{
  "routed_scale": 1.0,
  "norm": "rmsnorm",
  "dataset": "wikipedia_en"
}
Below are experts of layer 3 (counted from 0) of a mixture-of-experts language model. Rows are named router (the router's row for the expert), gate (a neuron's input weights, with its number), up (a neuron's input weights, with its number) and show model dimensions 0-63. Each number is 500 + 50 x the weight over its row's rms, rounded and kept within 0 to 999. Numbers have three digits each.
After each expert's rows: "comes after" lists some tokens at least twice as common just before its tokens as in all text; "mostly gets" lists some tokens that are sent to it at least half of the time. This comes from a sample of Wikipedia text that the model never trained on. Tokens count by the router's weight.

# expert 0
router:528456408495569452555592385477485444503475503452535473519455518535509500521559551501511551454521471550549569455493501450529418439432420474503468535532591439444439404507504497458483540501437527
gate5:472484537533516513581485455533455577478459437598558510507464505574456442502470523555520518556512562503488476595587471535436533484588513554554489487496509424439446432443508538589507566554563461
up5:546519526557534491463480467443542583455496463544478507563505452483482481515562519489550494514547486504515419525462441474520545557502501569486499594539492449500467606524545519571410427609557537
gate6:438482477502556529481506441486523541613510532425611496499514518511491423468513492554526493464473503522468529532478489447572447509605490552526517512418442503456495394531426436478583460528439484
up6:566507583519503450500554375506517447578575480450569589564566561579472522587533615548509451454523447528530491408457428431513571542483460472517462494566488576479536625503513478548504431581421471
gate7:542450509490573544507494561482559510388530491543477506491437468503613461448590554520514471461462446580563552488529531557458455462547431557555497541360474441551503583454482480497477534564516581
up7:500489481469472502558581449551443535458454499569505545440463517472535566510410512569542546492476513451441465451434479496579519527514443419455458529548456479475523469527474562430428480472489478
gate8:509456405492560562464523480498512498502465453524477470573500530496579424480619434424527464520520551569506445536462428464423478577452487550539478551427559504501552414370544442467566561437594477
up8:485485455480523488601521406452495574456514476523500517549601508558532424484433453489538418596478507545487526502546449576369525454556535597503410553588472475417423458458511616461473529438509515
gate9:507482430556523554536472564515516509455510510412483528471457443472521458460432564554515517478459500420624446449509518437506493495575562454476433516433515446443478498537448507467414532535495469
up9:533485583394503492519570388394477502468567545561518503498519515422482479469574529454503476518404512533472453505495501610420521542608575453449456429437507483466530530585539506484445558487474440
gate10:495531461574482447562570556431486490529594511593451537487526518442510607538446477601534558507487571492542532533503558569488563553549516544542464492569591491515428476482502561531538531517405445
up10:511525470510503482471529394469484474515530471476504450534545423482416516549476511492522512546501464512589436496444483583492476510535556547507473564456490518430571522611531526497478469486342518
gate11:419478614484477517475486500551496445473401510486448519569568519518561472592496484479503562426448514438502573471533456433530539479528495529394470533521546505472381472407525529502474525524498625
up11:443461507519455526435526468581607498524488502536460563453548498533538565426428568480486542524464600457491460543569473587365502552498543598539498482540538411525484507468441576457527537434476523
gate12:536519505537527543470563462505547515561487516380583525425534490424521551520526560501533510584608405514543479458445421459535435539587454447470481513510551538463553486567462442418569554537521506
up12:483495515498503560532520597413510447519462584525531453474430520538551436508526599608438497533436488479571468529575433508502460471520597471458484485492465569515604514498549398495471528581542397
gate13:566489459476540470566569486531435453506429509545523533564486576472491386501579486518527559436552511582551525503511506464552400506467543542526517468463568601555470582477573376413521527487485539
up13:473477448538503457470499513473525488510526481541498480406502404435450573470518517576486503364474504573440502543529488563439542512535419502541545559434484487419443534595578521419463544504455525
gate14:500522473494495443537433432471414455425494634466497508578445516452614551417580420503537500469462478488490512522630439474455552583500540538500522424500465469506513539533435508434486585533488483
up14:474552383511486567533502552413466543455510524559452371464466422523431452539587456488476445447474596510543566475537531486569479493420599515505521461436508543387509494503539405573551575509571422
gate15:512483469560451606539471503465552568448500576574577363448557564453452470508427443469455496501562487579473464395504468465555500473512611556581517494555525438482469389494512452540541517466555591
up15:523525393546482477462451467475467510573480456483532448445550482518475484469543523510495551545531492542495492445465508467480356447530401482466504521513461560589541512504522501558465496471464506
gate16:527551433495429450418535518590562575533500432549536577565515531439546535525553504559545494552530359426524500560503429512529576460503524524475423535525477545486590471497485540541554452477518490
up16:538507516535431486429481505564538577461492555504583527575523477368514522545530455490494508426535541474489556462437463461487572456553431462570472474589549465429513473481537454523470514467527564
gate17:548436557564483591537569526472519497468433573485476579480412594570530470456577445531585499519480529448589488433515483492500526552417487456504480453557530418428427481552478488543522424482492456
up17:433511480439462533461391510507538536446518424480544456472552437489390505508429532539461600546435523442396487469443531530494471594495491443507490524469525581434506500494450453511401468422501434
gate18:587524561553583551437479454453517596471471516457494434378391548536526463483434467473519490460471508473470516550507520540521503499481577601638449554427495465549534455464503428518416558504462475
up18:552570474410607520465504467467464436487500409491469555530443561586618507425515486543484540512505590478445460553389567465543441578493549550538479480457517594538484497508493408458356543451480466
gate19:547473530497397481554442480485432533440526400444624536479477534471520451455499526485500554482443512472436637429538490539531484511512492538442504476567515458432495565420510440452506460496493479
up19:498477530485465522542518503542471458530504519611498420515507520455490473492456470538456509588545542478507460463332542470491543511551463518469423538600545525404453479529463619472457422502561553
gate20:522501506481530438505471501499424604416484499445623575428513558436552464520534561562546460514512509444487524500547463496483418468501500413478475538486475535523577478426432345390504550449519502
up20:501543511522474528526508422443610476567583538473498486508475465562440505506461427461466466561526406535427476534471486525589451535504508581529502556543545471473501446496606489478523472541498531
comes after: " ", "1", "2", "3", " of", "5"
mostly gets: "The", "=", " David", " the", " William", " Richard"

# expert 11
router:521539520496513471547482499411504548541495501404567419524484604542508392538540501440454543482531423527586555545535436471518405462529434471455500517568489473521461489604467370524547538506413537
gate5:578480436551508461581519595478480533486524499542548503494459531492517393494608527496478564527510413495486441577546465507429496447548517498410501488478462638548476482551533540370577452574437518
up5:479584488462564447467453521558508495491527509530517559469511528501552590515526443416561580416519462559484545437557453500533472554575484501470494501484468388518546466538566536447572547456453586
gate6:475530514505467450489446493538517566509500617493595471450509599520479484511523582424553512490557543461528609465623425513586558472572446472519497419479443517513540541485450471478495467615439656
up6:508442503445451602467437575497482425429533555500438532531462426479538501467481468544497477472537471504369494464508553420493477462445532542500510456475645447458470584516427588607451512492482480
gate7:558498387425478424496563466470443533458522484452497444438510546455540428553551509580520511486522434567561487499567428522464516434517583467501466539578475584428540565516499469519494558479604550
up7:450444473596538467571485444614488498513557569406559473587402486499544451471477523473455494552466535559430522546551485635511487506471531460532543410524432488490477451521478515479583549615520507
gate8:470468443386455544477521434512506591528510565437532438484484595611492529426487510541529488449402453411560543494436572545404408578463486478568416490537525438496530575491421490485498499481451496
up8:512518484503559502461526517440522497527576400404534526512576489445529525511447607456413517489492549560599451453495430563430522490459399429377520469433508418573448504489513548500425553449538576
gate9:588552479450502476451399500468537507516520479581629536463546488515501517486482522475571517478534509565603552515506512503442543511577471496460466477584514554535540456544495437497537537470423543
up9:527532469533509510435524394592516493477571561453485477493463574472552463437439533554481505490454399544505495460489502573458456531553547480568446397555472602577589495530470464481539534458477461
gate10:448472529501456557468518460513541522419510595455511530474526543472453456623520446517571454495574498471597599499537370476486531463514445574467454531507505496492447517447458559482454533410544477
up10:527460552587519542506485574575433486552473592518500401631465599473573534489492463489505455530460463544468531510391436477435549519440518543435530457405512508522478493489525517391514551613478490
gate11:476524532470581507460495495504547528554449570528504411443451529517417540528502532478491479541464588479479498566553453416503556467470563548389432445485559484515563530475507497609455489499572549
up11:485481423532502469454513533506527501494581523506567457437533480540583490455499475448483445442454492552591517536587559484453490534517473531472428572553535431560525512442472542465551480463533406
gate12:548485509507504434473559533501407554505531523476472489415500494503540434503442540467549428442476533494510479559412546442443599563558586620539435476545524506398450387534521505513541473560615499
up12:428540424443384448443569447471560451479586511378506438447520543448512519444462538441492591515534445514465409531554536538468463469519422560536446529477520514552483544515385530534490593493561517
gate13:554510524512500582544503557477508540530503521454444527464498460498625497501510573497451496581481564573479482473521500348470564403484448479501456546503431527573483486482538546451443607555527487
up13:480484431598440473512506417541482515539384501498587604564497561472519514464501471499495434576459547651519495449540501582468534488556522628516537514488566407481423448426533532488514528419544493
gate14:477565543590544404512527544442465461440439478471497488519536455509552398491550404453514447456519455451471580536567553547616408521505486538547390484518419501516466507434542408488557479577452523
up14:605534593474470531501454561475445435506504653493484454618578581563537464469500515502552529516437438520442501501600470432481511485563467472443475576540554480543480491431487406580492451521537516
gate15:553441510437501380571530554535475473468510470512499592459572487528563526582523527559493635482535488485484477466481501471470476514461520432467529518412520432528507550453452460443462515561542507
up15:532567420564497466467486483496508450387416494591566471480438521462481405583482429640493438409418560532523475416484472507447495505480430409463427459543414522469404497499532534467577482485459507
gate16:497542517522594466428513497491510512581471530462535533464417544540449462574515517470499521495544514555616508568371478515444490554555454534511510495474451526543516551483437446514585496507498611
up16:560525608463516526548498584474457507555462513544478453470536474487517522579495514458503428574524480548450432476445587518448532548487485596476514500572550500461566485599570535492479601514503486
gate17:445551477650537475448459501468525629516446467464578429486497577462487453561502528530560474567514618584682420568531517481567430479543474483415518429406414572471519488550529402577516562469506542
up17:579485531487566481419497465477616538498484436543504505508421566586507433565501434401563553519530455514496510520473620542405445507554449459503470492517479445541528400545428524452525524497488511
gate18:497462515546489488478532391452412480505429497510482513523608536576425500595558501499510513554474457505510567464585512437580510469517500474557478539545524489515581548533514541525560497582482530
up18:464510568506551467513570541492436520419528423470416559553513403475456495553480533486557575487638534375438429519446460562598466521455469352465492506574547383529463603486525523532537501576533399
gate19:516488560512528541675479471406492481494434550420575413508496539442471518562478492498563553438538524479585607500533492443518453496432547479488552423426486446457502489485525405476586473464467475
up19:517515493444512549349511479471510407530519426470564467484461528499585540490566454556442472474466511602492469490536429530577486528449490441494489462500461574607477420557549533457519565558503581
gate20:427530496520484391462549526408508507493541481392535481526516476510539480502470462517452486463597432534526586590565354560476492487493523593530394507474450492497434506442487502589551652520468513
up20:560532562472548606549483537575506389440530611498500462552522494518563544440558529455498494410527421488532448442577550454571560513501488455495555519564601502472567486569519537466492521512524496
comes after: "0", "9", "'", "–", " res", "′"
mostly gets: " and", " his", " their", " or", " her", " its"

# expert 5
router:539479471464514474507537468458515494525532544398503508473437570556552448556494439506523508494453502562508449532574441508555483385506459420463530468505511486481493495553436347490599491546444578
gate5:495493480474524438534518443510558486498387529461397436463458542524516439443508445536474518498482615471467532624480500554525604420615600450565473571557514492486493465456477493510427527426431497
up5:496475472500443494590427497476553507555473452428555441462522378532371438465459534470478481547443527515528550479535514590481471415495511474497581461521444429504494545505495457437609478483535522
gate6:478524577453529487463484464496394517428592507419517468453495549481502572544563569555449500396500469447612525494534474512532531393529392477562554505604487469376520487566482429449536446527563544
up6:459516487544476489538531526564511499421460493502485465500423464513541490555550468523544580488521478615545469474445471498460459489479452487521560518504531501436392500543487543505516461511460462
gate7:581592477444536450496484489498492514516408533462462495421455506602509614462515512557515497501458433441607635543522471440459527450448479515539499473467431521486484560495528440494512489469578511
up7:397490484592435453436543556553518472462494505569457459449421515509463456510544463519574438521530420509493478606502502399520480524386478487506529461410459509485537467543488512568506469593581462
gate8:507547420487479495493437446416566479523509483520584459474521506558480455540565443495494485533470458488559490563461493615573532464553564454510511551416577503533519483427401471475515500526372518
up8:478545478534481554542522451621418508524486480465532525392484502471523558476448500451498537427489550592479506471468493498538501458518413522540581454572515473414473491545488598582472584465554479
gate9:526523496581484428506547418520479478495517487420585539501504465451478442439434483505473524457493519527573491514599462493428431497530507555513526474449569421459563448554462423571412608497544505
up9:563495489421591528564461536452587632480432533484492545511513556536496442452492509451521510568483420471435536510484404466604443422491502435525581561565419573524521495520548422583449477512497512
gate10:400508533532573501466521504530508501553521508470506461506496454620555461538497500454560555551530417500460500445506474510479495416446485461476501521529489442419486426436487522470472504483487550
up10:470510551436488534487525449510434534441566480505511536425439513415465484559575532569490462474411480423531566514584565440552472444479503414492581502565495461500465579470444588513546550475436476
gate11:554517470603478574504578534576511470460511565438491505573415475507528443577589479499517539530507456531460485520531493563537541532505393429509546452477582527558533521533545553500555538589414498
up11:561546502581366541527431464560567538523482503471559540569523447497545573484457492472490466511505481568413481576393450577437628553479521496545493460435539540457519597454478549527417502521563473
gate12:583484400479526484446472455510425509420464507527500478465421475482537440547497473426503455477501456456430584595462482426492411509451499530554475354465527495470531508534512442516522560439466557
up12:441515519481503453468501466451372511552498420444580547447570510612574507478403538487493535455557527512518549521475457485505494601511523473474469582563484489534460509466534474408444556528598409
gate13:493522535519573451556488450411495553531391558432468430510460427461560452543535490500572487515431541566542539551504445443482539423455529617406506474516472547493561485503577388523574519539426522
up13:554440474535589469499515453430437522534450542429517494522430513579499431493527472526550533548451512591624449532451465471528551461484481553521538499461536491456561505554528626490536546482479600
gate14:506553469450516546515480577466418466477493542521456541482419540557456579499563521438421515473522436510450529452534563479499470475497537444537476405488575463470450460546416517562459502422555421
up14:488540572358544576506487590436592509501475523444473529449451547516458562438543423457501582428480527533496442512472495457440527438421419567504474536508486474591569593471474476530429489499568574
gate15:484479405580479402487505473437541475451440488506490515556467541520532463546503520523462546543457453519525506448574483495520553420558409518427539459486533504460457391464473407549507441544488486
up15:536512603468460452509475510502533531519458491531444439430393518530476476519423528470473480630465553414449465473540559490525565476569413416544500466509556454462500504430486535632459474490515501
gate16:379483574566550470548438548517451523449417439541493450524481597524326404530489467552467550543591570435500570470509564518478564411544415468509516504533525504399476488444473457495495521524526509
up16:532504454448506519478533520502530554466527490509476548480468503525522462512513551529474565478535504563500494630545443464543531510552419472517528497469442381521522536437496525537528554458520492
gate17:388536504450516443510498469433520622568535510492575506491484571511436617461468567541509516538558552470576482523542435448505560456623503510554533489575408403490474529468446446550541531438502515
up17:617484530484429586446454523556481537491441470372489511540388427445569434530468425462507532524513521502445545572493504581417508514524524471484485505485389539509546488579476587475541459500478496
gate18:557501443450461475557555384443551543480465455532518450421552468484482450512484470510529497487481535556461520441564500572518567423593541482522476560566587391503444401527442467538507471490532512
up18:647546538489561486534489479415455467565553363551506485492494442537457585502532474494439541534497470555484452487475502489498498580464480516547514520415426582493464555545445484380480485519487573
gate19:500600426545494518492568543434444538503499475516522534584490514590457590500486416489489462516443468500516464463530459491449394510491563568531544526511436408453472460576564507365538555449463571
up19:574415492523532534453508442569484458525492573463552466439517492399492439557470509602470492482533452556510513459514425418551537417633467395517523464582562529591432449534493436544486479465516486
gate20:502515416515587550482532493498520478526517510533610497542494491462505474514536444449514502497442515464572531535570456521441534499455490587536535578529496448517551438577472488484535466501421484
up20:636536421543447521418456414513391538443486564510491558461435529487557541445504548633501471415498448508408528440507616440488483483554442516547470500483515503504530510465463561507571469428433497
comes after: " |", "|", " was", " is", ";", " October"
mostly gets: ",", "==", " all", " York", " States", " from"

# expert 9
router:589588479477547504473441431410452460462521486457607429451491525509589418562580499561494502519543534524482485413566403446579462461467483438457486486519512493465415453537488453482553504486451529
gate5:491497475484464451443475578510489502474430585549499492520399527439500456473536519627580466488454508483532449489535488444530552523412600577468496392420508528471507479499429447413489522424485470
up5:423559477548558509489536519534532512443502549588592572484432517531520605569566543448526516426553487457488523492542524520545496501520524382515486540468453544523638518529525521624448540496487550
gate6:506485532524383467472446567487458464513483638452425499524468485549440442453518530462489588505456427446594529411491500498484530540582417489403449443584441413480513530528553417407534525517533513
up6:541456459514497437491553407453506589494551536428590436451465518425590542470501537550480549526511518521444473486527482458440471446537555479509579429412508592523611475544512522455544406521505439
gate7:617548422498553516559523433548503465495514440533448478451458481488473503480465567417524566470471507510515502439467435498525468488445470516419548430480488493532446544483559419509534452629598484
up7:420514438454532550459467518524472579475459448502610481566549500441486459455514497489575516532505553420505499544494402580482509491549522470438420439490492574498543545543408447468518529467480554
gate8:590454506537604439475504442540402554441518587520547390503459489444517441553497553539570429438539612554510523531496550644512503540522543489498527481460577485552479447441479520414531576572523535
up8:581556470510579364496509553494452478553495586561499552467496528459617435505497488569512430580586503492586476550550427532534456618472571553405557529474560420537406481473483549490568528438539653
gate9:373471520425439518577502477581582546496584511514472498501464500409449603373469506507475511469464509401500510463495499545438502507438495484573432506537487517480381463520513496459468471465523497
up9:458490509490499500551464535514466487512542479555575500541500535459518531490511608624495398553559583497494470472418486538560436528459459475431462531653586563471462602469619486519487449521519505
gate10:477575465512430492474512507494531481539491608517460457547544485554543397519540575546517446471460429525476506552656490543461528536525453528427495499553491399521441426433502541406435606480460484
up10:596561471514470407521474470491541498458496500476527561434545457455548486457407608544475539535520449517504500479553522552378543606535540550474462549496579502494490503512488417505459417429502471
gate11:536561491558500563559543481422457436401453503499555464456514416467493562545559596490451526474485355338589541596501487535633484464523473501513485495516469460539459436484501572492476463492546508
up11:527449537411575489538504543646479510553510551455504527491432455480557511506495546509475554436485550620490567485443482374452464461532561526488550464541453494522541529525554567539569454491495478
gate12:470481584410468353613603509569470482431436460456467500520459521564484516508497457471512477499518486443510539460414547536444497454594429591474451494593552465517481493455520473480427533558436463
up12:437512561563556503609465553506463481463561493540430518479537492512448540456477529515470458524447568471413505468469557483414495543418617485447528543503457462531448468417562558460561483447554532
gate13:549535485509586539527479570528358484510429511588499456493472523513574403523519514455486540593494461540532480454489558489516527481594486474590555443561571438446478457553537455462489490526479473
up13:532520476461598461488508583477438515494499542453409534564475572479482447457470458550481518502473454423492450510579448502514387467539447479544516459584543427491554514441560468479449489497469469
gate14:489502460453414484545530420442511570424567436579487483539511499460524581442539496386492552579504444479522517527472502441421471529473486513516425471522466490567512509490448568548479499421496532
up14:490447489496535497436520493563559469480527520548558501521589479607442550505495439473552483505561450536449593461467493547487552497554430489554470454440514456514439507604443511521579572443468437
gate15:551497475510485542473474465418525506495553463447466497525458511507438394559515549569417547589432473475565501505493567498447552443426556452536476515453523450490516502555497460546469506552489437
up15:517473488562449541484513539500484557550523492453540535502500541451515419570487482513461561520526461576417485436573548455514505447431529466509499565455533488565528513490557511553537504478423505
gate16:551507620574458412488498527456477538579484481552383500420489524542414361545447506501511513527451505481488483511521451427561493462570561563483451589537470514468439455558498480465502497590494502
up16:500438467497560526483543501526480455540533562438474530481586481556469572358541442495436537442485535611532533510454523526453476550508525600537520409518510518593483507548487421419520503531447516
gate17:536537496453550538451526516379555451477440462480533441549471555528533503541507458508491460483562533554576506526566446527601536448459483470532530489533479544553429466609524533482515490465436452
up17:477575470477534368533381567473451495473606478520545477494486490461495524458419417574481563579489469438450519427540550483449513429384538532467492525429420536490453538413508540553421505335428437
gate18:612435326504500525586528492441450487407501420452570436574400544620472425485493429509465486539448512413475541524486503525528422471439478455476540534508614486469521491478391538449467491520462492
up18:466472468441446540486514485493520505450557597459559460459411594459487532446454396472470558451503536451528483512443513530622483412505384426495522430477506536575527488540427536507538528493484534
gate19:586482467560534389551544525506532456477492504542510449482406523539563485506603556556535473542535511541577452453483526473454581471496432561494475472433585487566470355479567549466532471442520439
up19:526567481457486533486524479549462477565534436388569564482585537446560410511389493529472496463465471564571560471511540487467399477536483418598542488531604478469538537612478542515517526608466572
gate20:591578448429457577435461449504498507353466488428421534581478473587514499514469490464444540548554528546573522444517590577503475443522459477472482425511434505587439509454547460458521490495487532
up20:478491605504549450507458474582482458514567534506488432520568543479474539518470493525457443566485508531465450531432484463405566488437473539482588460502614435544510585591594509503488475576548507
comes after: " ", "1", "0", "8", "3", "5"
mostly gets: "%", "ical", "ation", "ial", "″", "ations"

# expert 10
router:530512490473522454566541506514490473487523564500568468448449552472520485544602445427533525436466382463491514436601447436556448445451424435491538472540470409528479456509462382467476539539470563
gate5:545544406477431467465493450440522523570460515572606452540570618549494490474552545527486565445431532519545486405421479459523473525599472488494523539514550547490521497485540505429453416588548530
up5:491479509530555568499543472506448385488516471465438586477516485500446499376448445418479492378424501600490504523452440539414498514462515494461581465472453445486514453540583505525558475501538542
gate6:500474525452595525561485526455463547464474534452581553485524407476564555574558517483492453415474483451478556568603423441390466494491490506484530505443468522462512396460582465380557548480545497
up6:439494474555437476523484452516500479519554504541603539538605567526448468459430490540503545489457407530423445422461424407430533582461531435529529459505529546534507557556495512529449578513467520
gate7:522588384521555648572503530523571495560466571505569448473418539499527588485519518445486488536401476458510477512577483438523504527428609445502487570528480534470496445505437528470455527563570486
up7:508462584579447517499560509402477494498464554507461430527512427523418476448525531526540456501511646492523531471480471544619460475471620593452432448537518556505482529520456412501570483540493486
gate8:515526519476492494535463504521477488471460433589473447501487503539425538563538482413411518469546549543477464457550542525520540415499540541516433467412498465610492428548507551493522503510380497
up8:547527477525486583489511538516464485538563454506478477542475480547433441496506554577495459551450514506530483577454547477453540462510371486493452560554473458539517458508544542524487475517547492
gate9:499547476553475534511526453565520628493569490480507519431384514434489444521517462472451515505475410549585521540570506489524563485608478479524462502443504535400469504508520471569371524568572514
up9:442469407481396446540421482518538562500431476405525483421456551518510462493516437514546577554538439516593589499447470429512529504528516562478471582502555424425478592462487531577481480492543470
gate10:511524528526450503468509486535511526594415492473393489454431496517438611486509456471512458465448460438484582490482458357547586487477468507541422551492460477399479496526475441570496460533428548
up10:555538594517454486531516552459427412508467488426582488473509485463506549468563511449537423484549515490503442520511484509424517419476516486496527508492453411487488606450497430523536569553561405
gate11:418484485481501494443413463510518497524498553455499442536431467489481505473355470494532464528539553522549537465509563464533441500509518588583444398428465508533536472450453485487598613543480587
up11:496495475447507500435528539538567484627440510432423534617487457474459560480472568537560472569482555463458464474412460427532486558464516495493458441533574527409546565521551409448546450478418583
gate12:466459509475591468620502451491448557452506501521508447444556496461539499552462531460551492532562511543477515569492418421543622493531547567478464655481532557474495454499567506411461519491427459
up12:500504549459549436561517478491536572516531494605515462492569495522466522541524542559522558539543518468450460531576471515554547459563549517413531599641538491373394566507580477523544541484532534
gate13:480524484397410597356474518528481474581482540515509512556550487425556494462508507500496544532533436536435394585533476587554480469486482461542430489508455488544422500519451504492506483443511505
up13:527484509528467525436530485469529493494473467450550554519579563462483474452529523490511476432502532413507468539518511484474579545471568499518493572432525512491671640589536496520560532530516428
gate14:594466563499445549545557463505516497463342479438515562417515542517505520556543443444573507508517584496599494473417503404470535492506493464443572502422416458444535542441549375365504417494451485
up14:467498557480580455544504565535439545463541396493439570513530486440528456447496450437618477525572574493575530459493453609533537544602500529487416538553505481505429591371509594449525408524500509
gate15:480539543454606508572519433517460493556568472469595533516507480530437541479459575451517508425475531462433587488439511500522520539497580534525524538541595483539536502537463490380497566487459630
up15:565540514442458537515496539535491504528457507397536486540601497571502438450446546463383490514517534514539576457433480479532485436406462562517454588486481425478441452533415419525490451498565404
gate16:541509587461440492515493443534449531457471504531422468541499460495470408503512432486523547441495461520543483488495489540542446376539497549540465457567576459571434432526566469530499525534422499
up16:501469468480442447473570506521480579557414543586492521563491524487453542481538466558541534531565578478563512502555401547457518549520496522529461578516525622517615467547471549499533558516556489
gate17:503507479592585544510495538549529537451550545432526488495473567532519498506591525605564576501525437458471478424476468543589497522479474374469540485485450477490512474512513451615512478437509580
up17:581474428598522480556469535549548564572459491463469420525500557489482501479507506514540528508561377465444501484515528430465512581509521480488540502405533459577601524520470405499513567565522542
gate18:463531489506453562468568601502564505547496586553505548506355472487541435534530461458385503457470441494512543560458462454484524494483475499495543465471584549540430461554507489406478586570530467
up18:538452454522536453524454508499511431491519479471408373466621563550555557512520527433511505545604551516502495473506516561576555453472560551546532501515397489474531439529548453508502461504507430
gate19:476614496590526501513488569488524445524504505503521446477490534434486532543447468484540498483442463417470554472560447417490395525498414492428588528427375516488559494426438435555567474474499494
up19:495483480481475546513444541452510403468599484567583547524446486559441488514559492489503471513496428527432482441485492490527586588484521557564406425420457623467497506574438559500402480481448562
gate20:526507481505498456493462402548503615492462490551511490494497498518445530557538512490542568469543525443475523523390506455567468494486466512489454624646575412496459564475534572540513482523586497
up20:551466521387543475571517450494526385481501441567460475463486543412469451461499425521488445540486530528521552517536457537524472441463502512500460482434466522499518482540468477532548582519480536
comes after: "\n", ".", ",", ")", " P", "=="
mostly gets: "\n", " had", " M", " who", " L", " l"

# expert 2
router:551492487468544471506584479455415526421503493534561504516504505562576482544621527511448514449542437555561490483533477516538431489508476484519551492476485486482564444552510471513523542518505548
gate5:485544447492580512452551553508462413413579498507455442480491507563464494601471559553571424407580500476536457492573478478517449479593550569506461526497572500517495380522478538448506562482505580
up5:541526488590511455540508537471471598466490456472454516502555588531657468508532567564451488479465469587424524495451444551482408588470616539558575452406538466456499449485479394515476551486600552
gate6:544568478543547560435474497556470410570500559431500492475469546529533481547566555580528516471560504552535436488534511467501552548428470617440564487531537562353520427517436440456506515601516555
up6:467528509520527526548507505550542529517444510392611490438502498533505425512436475506551453501535482499460487492513481560535508507476507511532557547486506505464433526518516526524511630498542472
gate7:595531565467494494534530551534461531536518485594505526483444453528544440433502532444484489437495491563540537471484531434457576529491469508500455533454424495506577393490513477436497463543430544
up7:505536530418533619491451490518431531464533566450519430430555432501454503613545410510538508399572595439511581510534520559548473529624507478506493443492597531554464474507485488500518498626503501
gate8:549497476401544488494511502457504463506420464456526482442512502577437517442572476486606522511562480542443508552546585486432430496554453419490481567536530433453488432550515571476432443522431591
up8:498502449554523550575473439483453580412498475518613560458460504504591541478516455464434487424478455505482486468509430528534441417525381580516516520492600416523458560430500499546531476445529459
gate9:498479615490482467521409538421471467510450560477512524540434455464490510544393555465558477489526497498556503520489490473469486491552484530432525519582473494542498508540572489477480518415456552
up9:425549496530478528473527540430484528548478535500513413602462397480497511509524426568449465472431493457532520520551451514501517474464496521486593432591518525478483572453536476626484428546491574
gate10:517515540424438502533513542473421581567534428421511524522411483529509540618484517462653463544498389605551541509541379439472509445494433463473435437597392486487464518489488530441516457505436523
up10:503564477456601480559508520474449406515402508504491442545454473532465489587504458510439567512483521474471428486468600468471549512482513512526503446496599467496576472579407508471455493466487501
gate11:497507443497545528494502449556549575471497508567525484481452393551621539427524539533552466454565542517480573488578517567556464409606509476474479396483504534513503496500485463532442491491539614
up11:483501508480417560575549514471472433499580537461499383509576534441439527537531409519572502454448487521565580468553489467477608546438463548476538598496488467525439481512481492553543462579492459
gate12:412490390454477459534596544507518421573575505556407450480501468503521570440625495464537533533533474459472493449506477538518532587466425491499466454589494521375383484475378474524556554523574522
up12:538524500548533475545516438429570456482504487460535566463477485515401584511413510560487592464508527545437483515505476434404440502415490533393411512532442561536452542542519509546512545449542418
gate13:563516486469551623477543524476524446499438528446643467453511504544536457472523494589522599518522499574573525583449489581429476500557498400489472564455455527490444445494484476524469569451465494
up13:438471435529487440486530463471451551458496502582530413604592459504451463484559535546471515519505437408557425558447522398557449509479539540427476495557485557455530567517447493471489374488487547
gate14:517505495542552471569497493548434483528430563612462485476463473593547472536473461494477576490553427462469549431484527593505494447446546444410534491559431486495462455505538429532490570568473537
up14:513465454519518606469580427487527515479462519536519526506536504444514468516504522519359489540449501413495460484523414514457554462483530544486466513530569509539535498505573560459486481497473587
gate15:452513480539418517390588560531483513523418486484487498514488600485472539547516513497488545566542543482481446527462535480570493559539480474463531576474460474434461508455495528517507564579527462
up15:456505523517530459494468492557521444539560579429462503487547481610456515439443485436424448453435352445550510454538509453450433530390508566474385443515517533469506594538573400537462441535432402
gate16:538514439494540573570408553454544419478427538454549440504454425570432457445593475510489493434438542547468483452532535491477498555486521495504456430515524446567460501426485491430513462582539407
up16:547481446516486503458581606503481513484438502458428540569491495484424506413520419475451499444499520443540527546481582554506517554486597485534488496542582483517452559537435549457460443554463449
gate17:595465476469481531536487487448490458454541485561446430516503531493501458475638609498477475533446574426563460583526465479516477497495564511444496562499567413506502453500563479471505492536520435
up17:572527512498546586445544579586522495461536392539517452499419433486505544469444509463529543484466452588516498477548505447569383498478538500575517567479486484520433560567557549557467459482500529
gate18:540514495441513506485570482441442514518385523458493470514517492570514527492606512542493469478528473525535558560494510494467448403400554503533537419521545468525483460450444541528470529522438404
up18:511526477550481476519463443405577423520421427405514575423485524481510588594569541511470472467565376554492541454511531446557359474522510520457523559537584463533454529534488551585492430556571512
gate19:459506499528435540549403487559457487536481429452483556522484593486511541538535537540522501462466419525534465498503570485555519385463489485487563507529428423452463451466520513509506481510425479
up19:551509456470540498571469479453480602470475426429524478471505474379521496497422665472426456565478569446486523511471434461550523502519588593474473551499602517477452497451460408500544552427575507
gate20:459537533507556389473421589466483493444421473469458466452540433483594545445481559580445518597438496513553478535595395563496544500545432439476569464555547461508486567410488470432476427524445476
up20:506571488469460474555603523548519476627546522541423497433494576564420451488505474516454489492501431472439505448434500547576496525556434527489438520456503571516508512559429525424533453510421366
comes after: " |", "|", "2", " in", " of", " a"
mostly gets: " r", " same", " local", " high", " following", "Personal"